Experts of a small language model.
Size: width 160, vocabulary 2048.
Training: a variant of SOAP for the experts, 411M tokens, 6267 steps.
Below are experts of layer 8 (counted from 0) of a mixture-of-experts language model. Rows are named router (the router's row for the expert), down (a neuron's output weights, with its number) and show model dimensions 0-159. Each number is 200 + 30 x the weight over its row's rms, rounded and kept within 0 to 999.
After each expert's rows: a language model's description of what the expert responds to. This comes from a sample of Wikipedia text that the model never trained on.

# expert 16
router,191,189,229,162,177,209,180,187,138,157,236,188,152,167,224,201,217,195,189,186,189,238,181,217,182,210,175,202,158,130,192,181,277,175,187,224,229,193,213,156,221,227,195,225,184,216,186,207,192,184,240,138,187,191,186,228,229,213,223,169,170,243,184,185,177,216,198,236,267,212,179,259,194,166,172,142,148,225,206,202,201,147,232,160,156,190,186,196,184,196,193,206,237,152,195,182,198,165,171,256,208,257,196,201,227,151,197,161,202,268,195,245,236,157,166,213,190,182,216,236,222,158,221,214,199,234,190,238,228,202,202,243,166,172,196,207,208,194,179,202,253,153,204,241,175,145,238,249,202,218,190,196,195,203,271,141,173,188,205,207
down4,220,229,207,210,226,214,202,260,226,235,224,196,220,274,224,199,198,210,179,181,160,211,168,164,211,201,242,185,192,187,176,205,256,191,210,173,173,205,193,241,233,220,239,153,179,230,157,215,188,254,229,189,189,183,196,220,181,227,204,189,193,232,304,238,201,255,196,178,216,183,166,217,135,198,212,235,277,171,182,204,250,186,159,158,193,242,246,205,167,174,173,218,164,202,209,200,178,194,176,188,190,190,222,196,221,236,235,182,203,146,203,163,116,217,188,178,260,206,193,167,181,211,173,211,195,180,210,181,200,263,273,213,171,209,201,190,185,175,255,196,195,225,243,191,164,187,191,180,233,223,184,225,212,177,146,220,170,227,150,200
down5,207,192,189,199,240,199,155,193,227,154,189,216,217,218,220,203,247,200,198,205,192,213,209,193,216,173,134,175,197,173,179,212,183,198,208,175,193,191,203,201,200,190,226,165,250,214,199,221,258,196,173,219,202,210,151,204,197,219,211,260,166,202,127,175,233,189,178,206,126,180,165,191,171,217,217,193,136,161,216,195,174,234,172,203,180,98,196,215,175,246,210,243,243,176,173,208,214,178,199,177,207,201,191,201,186,135,201,231,220,159,171,222,127,254,139,186,163,248,178,248,202,180,186,191,142,227,196,215,235,185,137,179,157,194,184,171,215,214,180,194,137,157,215,215,231,211,172,170,197,190,188,251,148,179,245,213,217,158,224,212
The article the/The and possessives like his, their, plus table pipes, list hyphens and heading = marks in structured text.

# expert 0
router,208,199,213,230,185,193,204,180,172,207,197,232,248,156,169,187,204,92,232,190,178,198,162,159,210,200,206,212,235,231,165,202,159,196,211,233,220,151,163,204,216,227,187,263,237,225,202,159,197,168,162,185,172,144,169,179,222,215,231,198,223,208,205,215,227,216,212,203,243,188,212,227,255,220,185,155,189,257,243,238,238,187,226,267,197,205,125,198,131,198,220,247,184,143,194,184,180,180,202,168,207,216,153,197,224,178,203,171,218,185,226,182,160,203,158,178,222,201,198,238,202,214,176,166,149,220,173,199,188,164,180,202,218,141,242,199,169,185,211,222,211,182,169,227,222,171,214,212,198,245,267,229,175,223,257,241,207,179,199,246
down0,194,218,192,145,241,209,218,214,186,192,178,164,212,206,211,171,192,125,229,154,220,208,216,240,204,194,257,207,190,232,235,185,236,186,221,209,166,178,212,199,167,214,155,193,197,246,211,187,194,237,165,153,187,170,212,198,218,192,204,200,199,206,184,213,227,253,158,236,160,221,224,172,221,224,176,207,206,216,216,167,184,215,176,235,204,163,196,181,218,209,194,223,147,192,193,176,217,179,240,214,199,183,215,224,217,236,212,187,165,176,217,180,133,223,170,213,127,280,207,166,183,216,224,228,211,212,162,214,153,218,214,169,217,182,235,273,192,225,212,169,177,251,156,158,162,206,185,218,169,152,193,246,177,157,278,287,253,181,186,255
down1,181,255,194,140,178,214,155,200,210,253,191,201,208,194,193,248,200,211,237,188,199,199,166,166,230,239,175,153,157,160,175,228,245,195,174,193,250,191,181,204,166,197,207,231,210,256,168,159,232,204,240,231,170,231,170,204,188,213,229,210,143,175,268,218,197,231,124,225,160,195,218,191,147,191,226,208,180,205,216,170,173,171,248,156,211,221,169,238,208,191,191,172,216,180,187,210,236,174,171,139,197,240,183,233,209,233,185,251,190,223,196,223,221,182,199,260,177,167,220,257,212,229,238,205,269,170,205,186,170,216,192,183,189,178,198,218,155,153,183,205,197,210,259,196,196,223,152,140,242,174,163,166,191,184,195,232,221,238,199,165
Prepositions following verbs or -ed/-ing participles, plus those participle endings, e.g. regarded for, writing for, remained active as, at the age.

# expert 31
router,208,226,209,219,207,193,194,220,247,182,194,266,198,161,181,202,104,203,230,183,203,228,213,138,158,181,189,199,230,220,194,181,167,196,178,212,156,182,210,196,290,207,167,207,216,259,201,172,154,189,222,207,222,151,206,219,221,156,220,191,203,178,166,204,193,212,172,256,188,170,206,209,236,222,202,157,132,231,220,179,219,186,222,256,206,222,161,179,159,161,251,178,231,182,209,252,173,114,173,228,203,195,209,185,194,213,169,170,206,199,232,155,154,187,205,121,197,210,166,206,139,213,154,185,203,185,192,216,223,168,223,244,188,217,211,196,118,213,191,242,229,206,186,191,200,207,186,199,225,201,263,193,175,191,186,201,209,228,186,199
down2,198,153,159,177,209,192,197,207,201,231,187,203,213,186,164,186,226,251,217,154,262,215,169,147,219,212,184,211,190,189,225,204,225,263,208,152,176,226,193,212,183,195,185,225,185,190,243,218,209,171,223,215,184,178,219,222,229,256,261,233,186,155,243,247,185,207,272,174,204,230,155,173,143,169,182,242,170,214,175,173,260,208,148,175,229,221,214,202,205,195,203,208,175,174,245,178,203,248,178,190,176,186,191,239,194,262,174,192,256,162,202,195,174,170,205,214,173,248,202,195,228,144,213,226,143,188,152,199,187,163,220,211,171,206,132,224,233,156,219,215,221,219,161,176,201,267,213,156,217,197,230,211,151,137,224,206,188,191,214,214
down3,209,211,194,210,220,199,199,194,105,154,203,225,157,190,277,169,249,194,153,182,146,163,177,173,188,170,242,222,195,246,179,175,163,186,175,184,185,196,170,191,181,218,274,195,216,214,198,138,220,218,166,194,236,181,159,261,192,158,190,259,194,246,196,175,218,197,246,204,192,179,167,215,130,180,201,231,241,189,204,220,187,120,199,201,196,205,222,215,178,272,184,195,141,240,207,195,235,187,189,195,226,212,160,232,168,177,154,182,138,205,187,151,229,208,195,221,239,239,202,213,179,189,207,228,204,193,239,185,200,233,189,168,166,197,220,232,259,239,192,189,179,196,184,206,210,197,231,235,216,200,196,222,222,140,210,195,240,205,197,213
Second or early pieces of split words before a suffix, such as comp-os-er, ed-itions, ro-t-ational, pro-po-sal, al-cohol.

# expert 38
router,195,204,251,202,206,244,218,214,185,213,251,199,154,172,166,207,182,203,243,194,154,239,203,243,221,227,182,178,230,187,207,199,173,182,209,289,119,185,170,167,221,167,196,194,231,204,200,164,220,195,217,149,179,196,183,194,242,226,217,222,213,158,299,262,212,210,173,162,216,186,181,191,198,177,228,144,157,210,147,164,194,185,200,231,177,201,211,221,122,181,196,184,225,151,239,231,196,146,207,245,212,176,211,192,222,179,167,183,249,204,212,206,118,166,220,151,190,173,171,151,171,191,200,181,221,188,203,172,246,185,195,212,188,194,200,166,188,167,211,195,241,178,202,190,197,188,192,209,187,199,208,201,218,189,239,246,200,180,121,168
down0,150,199,251,193,246,200,230,195,192,254,217,196,173,167,178,244,239,221,227,193,207,292,182,187,206,213,137,171,199,234,171,208,128,194,132,216,152,178,181,184,210,211,161,190,222,214,164,234,254,197,205,215,198,215,161,245,149,224,229,205,226,211,242,220,214,168,165,212,241,221,180,157,240,199,213,207,210,209,201,243,169,167,245,213,219,247,211,158,197,159,185,214,221,217,218,187,185,193,209,240,189,247,191,236,209,228,156,198,176,147,218,201,130,177,205,208,242,169,211,217,192,254,197,205,222,190,194,187,188,222,187,163,222,158,117,198,195,186,167,183,162,253,245,223,200,179,173,252,170,181,230,228,210,170,219,194,185,172,184,181
down1,193,187,260,211,183,189,173,246,196,162,180,156,203,175,206,193,230,242,218,245,189,249,171,169,198,214,226,210,212,199,201,143,180,222,183,197,201,216,175,201,208,154,194,157,186,212,255,193,180,210,178,244,140,173,175,132,206,176,196,220,203,229,207,174,204,191,187,193,196,214,206,178,156,182,187,170,169,235,210,261,183,199,183,150,240,169,181,185,191,198,196,260,211,188,221,176,297,205,226,206,215,220,124,211,227,205,227,278,193,201,169,180,200,169,171,177,257,166,193,224,158,243,221,196,230,185,229,189,211,189,166,205,202,272,202,149,199,205,158,184,197,166,283,214,210,151,189,251,190,229,208,175,210,193,207,187,168,131,202,222
First capital letter or word of names after the, of, commas or table bars, such as U, New, George, Robert, C-umberbatch.

# expert 61
router,185,221,184,174,235,199,214,197,174,189,250,228,162,231,178,177,190,178,292,213,242,201,197,186,212,176,148,250,212,202,195,229,189,158,187,231,170,192,205,132,239,194,236,168,150,167,194,179,207,168,219,184,240,186,185,189,193,273,199,207,236,257,205,214,185,188,188,241,202,220,237,220,242,179,232,190,226,218,193,202,244,139,203,247,169,190,181,248,186,182,196,227,190,150,201,201,198,191,210,222,188,166,177,161,236,191,187,216,193,207,210,195,171,141,218,173,235,154,208,187,191,186,189,196,211,201,213,227,210,125,198,252,216,210,211,146,172,200,203,239,219,143,224,238,195,206,233,227,162,241,159,181,136,144,295,193,213,186,180,200
down1,182,187,198,208,190,166,157,191,199,154,221,194,184,205,214,221,218,221,188,168,199,180,206,174,240,232,157,252,217,199,221,199,226,187,190,184,162,194,222,233,251,216,240,167,179,132,241,169,244,218,241,238,200,185,197,174,190,209,169,240,203,214,213,215,183,240,187,209,165,216,207,172,155,208,207,205,247,107,166,152,243,220,182,177,191,231,164,178,187,190,211,171,137,195,205,170,208,216,225,203,211,232,190,196,175,173,251,228,243,205,140,177,222,199,205,193,227,237,176,184,232,249,179,274,220,239,237,254,243,219,225,159,197,213,188,217,263,203,197,241,192,169,254,236,166,224,216,215,167,224,175,246,206,118,196,172,235,192,223,158
down2,170,198,243,131,176,198,159,190,176,178,208,207,208,200,226,191,207,238,223,198,154,189,179,218,160,229,208,237,172,197,243,185,246,206,171,147,191,198,191,251,183,205,205,172,209,200,164,217,165,202,166,189,195,209,194,220,252,185,229,117,180,223,132,221,184,218,231,209,235,191,152,293,179,223,141,221,221,218,190,187,186,227,171,208,175,200,160,228,216,224,224,216,228,246,161,195,219,199,238,203,186,182,173,207,259,202,212,216,200,209,198,161,236,137,173,227,184,224,232,191,166,155,202,215,223,185,153,252,194,202,183,166,188,163,177,175,229,141,227,194,223,185,213,148,213,169,155,136,152,237,199,160,207,204,240,180,189,144,236,187
First piece of a capitalized or lowercase word after a space, like C, D, S, Ch, Si, plus y in Gy-mnasium, Cy-priot.

# expert 45
router,208,180,194,150,192,263,214,235,204,203,164,251,126,223,224,203,121,149,219,193,151,247,203,259,181,162,166,196,206,222,217,250,184,199,210,199,175,198,164,137,283,180,204,209,196,211,225,147,228,175,183,190,198,198,242,206,189,204,218,216,183,272,220,200,221,185,193,225,225,198,218,205,196,208,240,213,150,213,200,193,182,191,237,222,170,210,157,202,207,210,240,204,195,137,162,236,183,191,165,187,168,184,209,154,242,155,205,209,236,182,213,222,193,211,219,206,199,198,177,193,173,206,142,194,156,178,136,219,260,127,200,264,197,213,177,217,206,208,199,194,214,188,214,264,231,202,210,244,189,196,188,250,222,202,265,226,199,203,204,203
down1,259,203,214,201,200,210,223,158,185,175,187,167,204,239,189,197,227,229,213,126,219,183,185,196,211,246,189,199,184,182,174,185,242,225,223,207,252,247,240,249,213,239,302,242,130,212,174,190,200,221,148,241,217,243,213,173,218,179,204,206,202,248,199,210,255,189,208,188,217,187,229,214,151,196,158,224,199,188,207,132,193,217,187,187,180,207,171,200,186,229,227,202,227,157,247,216,243,194,254,223,142,196,174,150,179,223,168,216,196,166,200,199,195,178,170,260,157,220,238,174,181,180,199,243,213,190,175,181,209,192,234,203,237,213,140,162,205,203,222,253,145,213,198,162,210,159,212,210,242,206,228,185,227,207,138,200,245,190,224,202
down2,212,218,218,216,162,143,231,207,188,229,206,188,164,205,119,210,159,203,189,173,217,136,203,203,206,191,176,180,191,156,211,196,193,258,143,224,160,198,168,151,213,206,227,242,215,149,213,214,231,215,255,193,235,220,141,207,233,195,218,236,195,212,209,190,203,244,224,179,116,195,214,169,142,191,170,186,264,182,222,183,201,212,240,181,225,181,189,187,193,211,210,221,190,190,120,242,223,150,188,173,204,259,239,201,219,214,236,185,202,217,146,208,233,188,194,256,196,262,202,198,197,151,216,153,158,240,266,195,186,207,259,189,215,203,167,177,148,172,183,180,199,196,215,199,159,231,187,214,221,184,196,155,220,170,212,189,174,172,190,198
First pieces of words at sentence or item starts, often capitalized, such as In, At, With, Bu-jumbura, H-e, and w after a quote bracket.

# expert 59
router,188,167,231,217,179,226,147,193,188,187,152,201,200,232,226,162,179,226,228,158,173,193,241,224,147,187,196,182,160,165,194,208,200,202,242,152,174,164,176,199,226,227,152,220,234,230,221,173,198,193,155,233,269,184,165,194,193,171,197,167,242,147,215,230,156,225,206,170,207,162,240,233,199,192,177,116,185,211,200,178,202,148,228,191,195,181,226,202,176,185,203,276,189,179,200,205,200,189,174,204,172,218,248,235,201,206,163,213,229,209,211,151,173,174,182,164,195,176,201,196,173,159,170,196,155,223,192,205,219,228,205,290,141,224,233,226,217,214,215,250,235,201,120,217,187,182,181,228,200,249,187,190,207,222,211,175,197,245,203,124
down4,201,190,227,194,165,194,204,147,214,176,217,192,137,202,248,219,213,153,219,204,233,228,158,232,222,181,190,206,202,245,192,173,188,165,203,141,158,179,192,227,203,174,200,241,217,145,233,201,185,198,193,228,218,194,157,199,238,230,220,176,157,209,134,170,226,207,172,175,120,220,165,202,195,216,216,212,169,199,228,206,216,195,210,165,179,179,184,242,159,211,234,208,208,169,183,149,181,242,220,195,186,195,174,223,179,71,254,211,210,213,192,175,206,192,202,170,195,186,224,230,241,229,205,204,207,189,212,186,222,155,138,170,168,170,162,217,248,215,194,234,204,190,212,232,201,170,208,212,127,175,233,201,218,128,168,174,241,226,235,157
down5,203,216,194,191,220,231,189,157,252,201,189,244,203,185,176,180,248,200,209,175,174,225,190,217,203,221,218,221,84,149,150,169,196,169,224,205,174,190,175,233,214,144,184,226,241,163,179,226,180,216,178,184,192,219,205,163,250,170,264,219,202,188,208,241,176,237,239,119,167,261,213,169,155,182,211,215,212,223,170,194,222,183,217,170,235,221,219,227,216,231,212,246,149,174,216,163,192,213,211,233,189,221,208,228,201,244,245,217,192,131,223,158,192,216,188,225,203,165,216,211,216,233,186,196,212,148,182,130,195,220,171,228,200,207,228,198,199,195,206,228,189,235,250,205,230,188,238,162,224,224,210,147,221,193,269,169,222,197,172,189
Colons and slashes in URLs, times and table labels, such as https:/, 3:28, Passing:, plus words like list, film, album, position, show.

# expert 49
router,208,180,279,200,212,217,202,225,153,196,227,269,201,197,213,180,227,192,200,174,178,245,183,250,163,191,197,188,229,203,182,220,284,201,239,230,200,185,161,159,217,218,205,181,189,183,168,177,184,151,190,209,170,165,249,204,206,165,189,219,225,204,224,224,215,199,172,226,184,209,184,193,239,224,221,152,168,223,207,208,205,153,195,171,163,202,247,182,193,145,189,265,242,179,224,218,202,169,215,220,174,194,207,204,204,186,184,222,175,227,253,197,121,155,202,155,193,224,190,235,135,224,203,201,202,282,176,176,234,137,173,227,169,199,186,193,204,184,195,264,212,116,187,213,224,215,238,225,216,180,191,220,205,263,215,167,160,223,214,228
down3,244,219,174,187,203,208,191,168,246,225,234,159,183,235,193,176,240,202,221,178,271,168,211,205,186,194,206,163,213,183,136,239,200,162,240,242,136,209,183,159,233,196,198,189,191,215,229,178,177,197,206,193,263,170,180,212,181,195,170,190,136,185,158,242,188,227,196,189,215,210,187,184,205,175,197,192,211,161,137,240,210,198,204,166,208,230,201,193,195,189,238,241,208,163,211,217,215,223,183,208,186,221,282,206,173,194,228,208,241,173,216,180,209,244,162,141,183,189,190,218,224,185,243,101,228,211,190,201,145,196,246,233,231,183,195,182,264,148,240,207,182,230,220,208,191,214,169,205,227,218,250,183,241,164,198,227,186,249,215,126
down4,184,218,166,157,206,217,207,224,177,216,160,189,188,181,243,187,212,188,144,166,237,197,232,189,187,249,209,156,263,223,148,220,189,190,180,165,213,177,227,201,205,249,255,253,201,198,230,188,227,258,228,191,185,216,215,172,183,165,189,202,207,210,165,127,235,236,224,286,199,192,167,154,202,191,176,202,178,175,200,207,187,185,197,141,165,160,184,172,227,223,224,222,193,169,173,182,144,251,172,191,260,207,246,214,229,194,168,203,174,209,203,225,177,180,158,176,179,191,203,221,222,234,165,154,250,234,207,204,192,231,181,182,186,193,197,189,200,238,231,179,242,213,164,142,192,198,248,151,252,202,278,161,225,219,196,189,160,195,232,225
Line breaks and pipes that start table rows or section headings, especially newlines before lines beginning | or ==.

# expert 42
router,207,150,253,179,178,206,222,151,238,233,193,206,263,165,211,148,169,152,219,159,197,181,238,253,191,230,175,211,173,197,186,163,262,193,226,168,222,168,218,171,198,199,193,228,166,155,180,187,185,160,190,209,179,219,174,173,225,220,196,211,203,217,212,222,168,183,197,242,263,229,237,249,229,221,191,203,197,188,182,216,216,214,210,194,146,229,233,196,192,148,229,228,221,206,230,236,192,175,196,190,191,214,193,214,204,257,175,183,212,190,242,147,198,133,234,185,163,171,206,184,145,237,175,212,194,204,206,176,240,223,220,218,139,181,234,218,202,218,227,249,250,238,239,233,254,222,170,266,189,197,253,198,226,211,184,193,276,249,200,232
down0,140,196,205,165,194,211,192,250,203,150,177,229,154,199,222,185,201,219,187,234,214,208,181,198,214,185,219,194,201,222,175,257,193,226,171,152,270,169,198,263,227,204,211,216,218,149,168,206,204,211,229,201,232,195,249,213,178,202,154,283,230,153,213,215,135,264,202,204,232,180,196,138,140,204,235,193,213,235,222,201,241,218,200,242,204,187,261,180,246,238,210,249,216,200,156,221,192,129,189,147,192,232,146,202,181,177,230,192,244,214,199,212,206,177,166,168,180,214,183,243,183,194,146,167,173,170,166,223,185,191,163,212,209,237,182,207,249,169,186,226,220,195,198,166,165,220,188,194,201,193,162,175,178,167,161,205,185,161,171,184
down1,206,181,203,193,180,196,186,173,248,255,206,225,201,213,219,172,221,222,184,214,241,198,125,247,198,196,170,161,145,236,218,249,227,233,285,166,194,202,182,187,214,171,231,215,163,162,173,216,239,218,218,189,196,190,238,179,163,259,208,228,246,223,165,209,245,219,211,202,230,143,162,175,155,229,213,199,241,174,233,212,200,183,186,165,206,192,200,209,231,193,172,175,193,233,187,190,203,130,237,147,184,197,150,231,234,247,152,179,201,201,226,217,232,207,194,174,239,250,181,203,190,197,155,143,176,142,210,223,182,162,205,197,262,251,200,247,196,196,205,232,199,207,173,195,221,232,259,188,183,168,144,216,198,246,206,200,230,170,207,188
Inner pieces of common words, especially ri in marriage and married, plus equ, critic, author, script and stray table numbers.

# expert 20
router,186,212,227,185,207,254,201,219,192,193,208,234,169,200,179,229,208,195,184,176,168,244,199,214,165,159,179,223,196,214,193,224,187,186,222,143,161,175,158,209,179,210,196,192,173,264,219,191,223,174,190,227,205,213,159,221,205,204,220,227,168,283,221,254,226,190,185,214,233,170,206,215,210,184,197,159,167,173,223,147,197,160,188,192,168,199,232,182,149,216,193,204,215,172,250,226,178,217,198,149,209,239,179,193,240,247,189,167,208,185,206,215,131,178,231,203,165,176,249,240,145,181,196,236,129,222,144,236,205,151,196,243,135,199,224,245,95,186,227,265,182,183,177,219,206,196,226,188,167,169,211,172,233,205,169,182,217,179,181,178
down0,201,202,151,198,207,161,229,248,189,182,261,218,239,182,190,224,258,200,193,209,227,217,163,172,249,208,238,157,168,175,228,207,235,197,176,230,177,202,232,213,196,174,173,177,170,256,235,220,178,194,209,239,187,236,195,181,221,179,201,195,220,213,173,255,197,243,218,210,232,199,225,243,153,217,236,167,161,168,235,184,242,205,168,224,266,203,218,200,240,156,173,216,216,224,212,170,208,240,194,137,191,223,257,215,210,176,197,195,159,185,218,155,266,225,229,186,198,225,180,199,266,208,261,190,175,199,192,203,206,174,245,215,186,216,214,229,161,165,264,175,182,216,213,256,213,252,181,181,188,157,182,174,219,173,149,199,134,256,185,210
down1,215,171,174,218,152,164,158,182,172,135,165,259,200,175,207,242,189,216,218,177,180,184,175,160,190,221,259,189,181,138,209,191,245,212,228,211,185,233,257,231,238,165,193,202,202,198,209,244,239,216,199,174,226,111,274,221,196,205,169,200,205,254,199,220,158,210,175,222,180,130,206,163,202,228,188,186,198,190,188,220,202,147,232,208,221,210,157,226,189,198,171,212,195,196,174,178,178,205,169,177,171,220,147,201,240,186,212,210,208,264,203,200,133,215,182,137,191,163,192,236,205,204,210,202,261,190,217,114,180,251,228,223,226,192,213,181,170,182,137,195,224,244,237,221,184,219,181,202,204,184,221,190,213,227,225,239,192,178,203,192
The word to, plus modals and quantifiers such as not, all, would, can, both, each, and the piece ur in urban.

# expert 32
router,148,197,240,193,194,238,203,186,193,116,180,216,182,214,256,163,182,178,200,199,231,227,195,243,178,222,200,218,241,192,196,195,136,169,161,224,180,216,208,202,225,263,211,186,210,225,200,207,233,179,221,157,182,169,212,228,215,196,211,204,230,178,183,216,139,171,177,204,194,242,232,233,206,165,214,183,162,271,196,203,187,180,177,223,161,176,160,245,155,180,197,229,177,170,191,225,179,195,203,232,261,218,201,158,181,231,162,179,168,242,276,210,197,249,226,138,197,151,164,189,205,199,148,184,207,208,174,184,210,226,178,233,175,205,179,230,201,227,200,192,180,205,173,200,189,194,171,237,139,203,152,209,144,155,245,237,249,229,129,193
down2,236,222,220,145,160,222,214,134,202,165,174,230,255,202,221,242,182,240,148,174,242,199,239,246,209,203,147,216,254,217,241,202,265,196,218,205,244,162,225,161,218,232,233,224,224,214,207,150,169,228,191,197,211,218,217,195,202,199,190,190,200,199,143,228,216,283,232,146,193,173,234,178,169,208,184,218,163,212,221,204,157,192,142,218,210,243,224,166,202,209,251,206,243,179,144,197,178,206,220,236,204,226,178,171,151,237,154,198,194,198,231,200,189,194,189,255,200,187,233,257,232,177,179,222,175,200,239,161,192,156,151,231,181,215,197,193,228,241,206,189,270,215,209,237,191,201,249,207,174,187,197,196,205,173,183,234,242,214,198,210
down3,157,226,154,153,226,162,224,181,255,189,188,230,235,183,257,192,197,208,214,129,149,198,177,195,212,165,191,227,245,215,238,207,191,217,243,220,161,166,187,211,209,197,234,210,187,181,205,251,194,189,191,217,158,185,203,185,153,180,244,194,233,184,215,197,207,187,221,193,191,172,184,181,105,247,204,220,192,193,267,207,221,255,175,176,195,189,192,191,228,208,192,199,198,206,175,236,239,229,227,211,220,176,209,241,215,204,191,203,214,200,205,118,186,249,195,174,152,242,203,153,212,197,140,177,162,220,143,149,199,190,194,173,196,219,188,235,226,225,194,220,201,247,185,198,220,213,200,112,201,258,224,221,240,214,209,243,202,266,145,208
First syllables of place and proper names, like Con, San, Re, Mont, Port, and second pieces such as Bueno-s, Kan-s-as, Kos-ov-o.

# expert 57
router,158,201,211,183,218,193,195,192,224,209,258,276,166,184,234,150,175,228,200,185,198,211,222,163,191,214,226,196,222,189,175,233,207,138,212,181,210,205,158,196,198,184,208,259,232,199,244,209,167,209,185,195,198,190,246,166,177,212,211,159,201,238,214,254,202,216,223,209,220,161,150,184,218,218,196,185,155,210,233,236,151,170,234,192,171,168,220,210,146,196,235,197,183,201,196,239,203,178,187,221,216,183,223,207,242,255,149,138,224,275,268,192,221,184,213,165,196,191,119,131,139,203,201,158,239,261,199,186,175,195,185,219,206,213,145,214,203,152,213,207,247,202,200,251,241,175,200,215,217,212,214,209,150,228,181,191,212,151,207,214
down2,189,197,167,218,192,196,225,253,227,233,230,244,260,212,186,171,180,164,202,166,149,140,194,168,201,214,209,196,200,165,249,159,175,244,223,216,139,230,278,213,178,207,186,191,221,138,195,171,171,191,174,176,209,228,227,201,232,238,204,201,213,173,230,199,221,255,233,205,200,221,207,174,176,209,127,144,183,235,222,206,178,211,182,193,253,222,161,155,167,176,162,175,197,227,216,188,143,199,225,162,177,252,158,169,241,195,199,213,178,177,211,235,209,158,153,259,196,239,195,218,244,182,188,228,223,221,164,192,190,209,199,201,190,189,192,205,279,156,270,206,241,215,203,162,206,183,164,224,211,185,240,230,148,203,189,201,179,186,189,211
down3,196,235,239,247,191,246,174,231,219,210,168,219,178,184,185,263,202,169,233,150,255,212,187,162,182,215,197,180,243,157,206,212,168,182,179,210,265,225,267,251,187,191,206,172,205,223,200,225,185,231,210,171,184,190,228,281,172,235,193,172,189,172,186,201,164,189,240,175,204,219,163,217,173,189,206,223,191,232,249,175,203,195,183,185,177,205,192,229,165,218,146,183,212,212,223,209,169,229,235,229,177,195,185,165,215,259,227,245,202,173,145,226,180,182,173,306,192,185,145,156,176,241,254,214,249,195,216,172,174,158,183,174,221,222,245,181,169,221,207,177,228,196,175,206,185,204,235,204,211,247,237,145,182,222,191,155,205,194,176,211
Mid-word fragments such as to, tion, t, re, often after ma or Mo, as in Poma-to-calpa, sperma-to-phylax, reti-re-ment.

# expert 36
router,194,166,237,177,186,207,167,216,200,185,196,186,155,178,211,206,207,193,181,173,186,204,182,259,172,195,239,209,224,207,201,218,202,161,179,174,214,194,164,189,220,197,150,203,202,202,193,192,258,168,187,162,178,207,203,213,137,180,227,183,212,156,197,178,228,180,216,215,218,174,195,219,192,180,169,228,134,232,179,177,167,196,227,219,187,170,189,194,160,183,173,211,194,188,142,202,204,184,134,234,203,237,172,199,204,253,162,208,271,235,188,285,244,112,164,217,206,197,166,133,238,147,145,181,210,193,179,222,205,196,202,230,169,167,244,238,181,205,222,224,223,156,171,233,266,169,181,235,160,188,213,252,202,255,199,150,169,158,176,214
down2,143,194,222,191,198,218,202,185,192,197,259,208,135,171,215,291,221,241,207,197,182,220,217,176,212,203,144,136,206,200,189,188,218,207,163,266,213,199,171,195,198,207,215,199,225,196,147,169,233,173,182,221,206,184,231,248,229,171,193,177,222,213,203,225,212,212,154,197,171,226,223,208,246,192,168,234,137,206,219,180,145,160,140,237,214,156,248,252,195,185,219,228,239,165,248,207,249,171,194,178,227,268,234,158,161,224,210,182,188,178,185,203,188,226,247,178,217,218,144,188,178,186,212,226,161,207,264,204,187,200,155,174,177,215,158,177,217,210,219,209,185,203,174,213,200,250,215,218,228,217,152,220,260,189,195,257,184,219,212,192
down3,170,242,178,117,233,174,213,196,209,162,189,250,171,172,267,220,211,218,193,185,248,223,151,194,176,192,162,163,176,197,184,170,151,242,190,184,214,220,193,219,174,185,144,187,227,172,205,182,236,180,207,249,218,195,226,222,221,152,218,188,207,248,192,220,203,198,216,171,165,190,150,210,217,242,197,197,174,177,271,214,181,202,206,199,184,211,167,237,238,155,230,197,216,225,175,204,195,222,247,224,200,173,202,235,223,223,228,144,276,181,176,183,212,214,199,181,172,182,190,175,220,213,156,224,179,196,198,152,191,196,171,173,223,209,240,182,217,244,230,247,204,196,261,232,246,172,139,214,213,183,251,159,197,192,229,134,196,276,227,168
The articles the, The and a, plus inner pieces of foreign or compound names such as Dun-st-an, Chish-ol-m, Har-st-one.

# expert 48
router,215,197,219,187,187,234,211,228,244,156,215,229,187,208,220,187,193,169,205,158,186,224,168,207,187,226,191,274,190,187,157,224,167,167,236,198,259,173,194,204,222,196,223,214,198,224,217,202,224,167,186,185,297,174,187,204,165,255,205,204,227,212,218,198,151,140,183,121,216,238,194,195,194,168,246,158,166,247,195,161,196,164,207,186,181,176,207,151,252,163,165,145,216,192,155,235,180,194,186,171,142,180,200,235,233,217,174,210,223,223,269,197,212,190,225,166,178,170,203,173,143,227,201,127,210,238,168,187,241,143,197,203,188,190,220,222,191,199,246,235,203,195,203,232,207,142,212,223,193,176,191,195,189,183,224,215,248,167,160,232
down3,221,198,153,186,188,191,254,185,226,197,168,195,221,171,116,143,230,198,201,180,189,230,243,148,145,219,147,181,185,213,220,190,186,202,242,195,228,157,211,188,220,229,147,179,248,164,194,194,130,224,163,189,152,214,221,165,231,139,216,235,262,221,169,180,214,180,189,238,180,170,204,200,211,207,189,178,203,162,165,192,202,165,202,221,204,191,218,216,176,218,246,154,135,229,173,147,200,237,183,157,247,186,180,196,188,211,210,228,197,211,194,201,203,184,196,236,210,187,240,252,193,228,155,211,186,131,161,233,195,208,213,218,208,224,188,107,219,169,214,196,208,154,170,236,212,254,216,166,191,186,222,194,223,236,234,213,222,202,160,218
down4,192,205,204,184,234,167,199,221,190,210,169,201,217,193,218,149,195,214,296,180,190,215,192,215,206,210,240,185,247,183,244,215,250,213,184,182,119,160,210,223,244,181,193,211,201,229,202,177,149,189,203,213,203,220,182,233,194,217,159,176,211,167,162,219,210,203,216,207,199,213,175,217,187,203,218,203,184,187,124,243,191,238,209,224,178,144,230,185,246,137,167,157,210,209,193,202,193,286,180,209,192,211,215,233,155,225,210,184,223,187,178,221,232,211,243,233,181,159,203,168,156,164,139,166,237,234,200,273,242,200,197,201,167,182,203,193,210,218,209,147,210,172,218,217,201,182,237,171,195,240,278,188,221,227,247,148,160,252,234,212
Newlines after sentences, titles and headings, and section markup like ==, table rules, list dashes, Born and Career.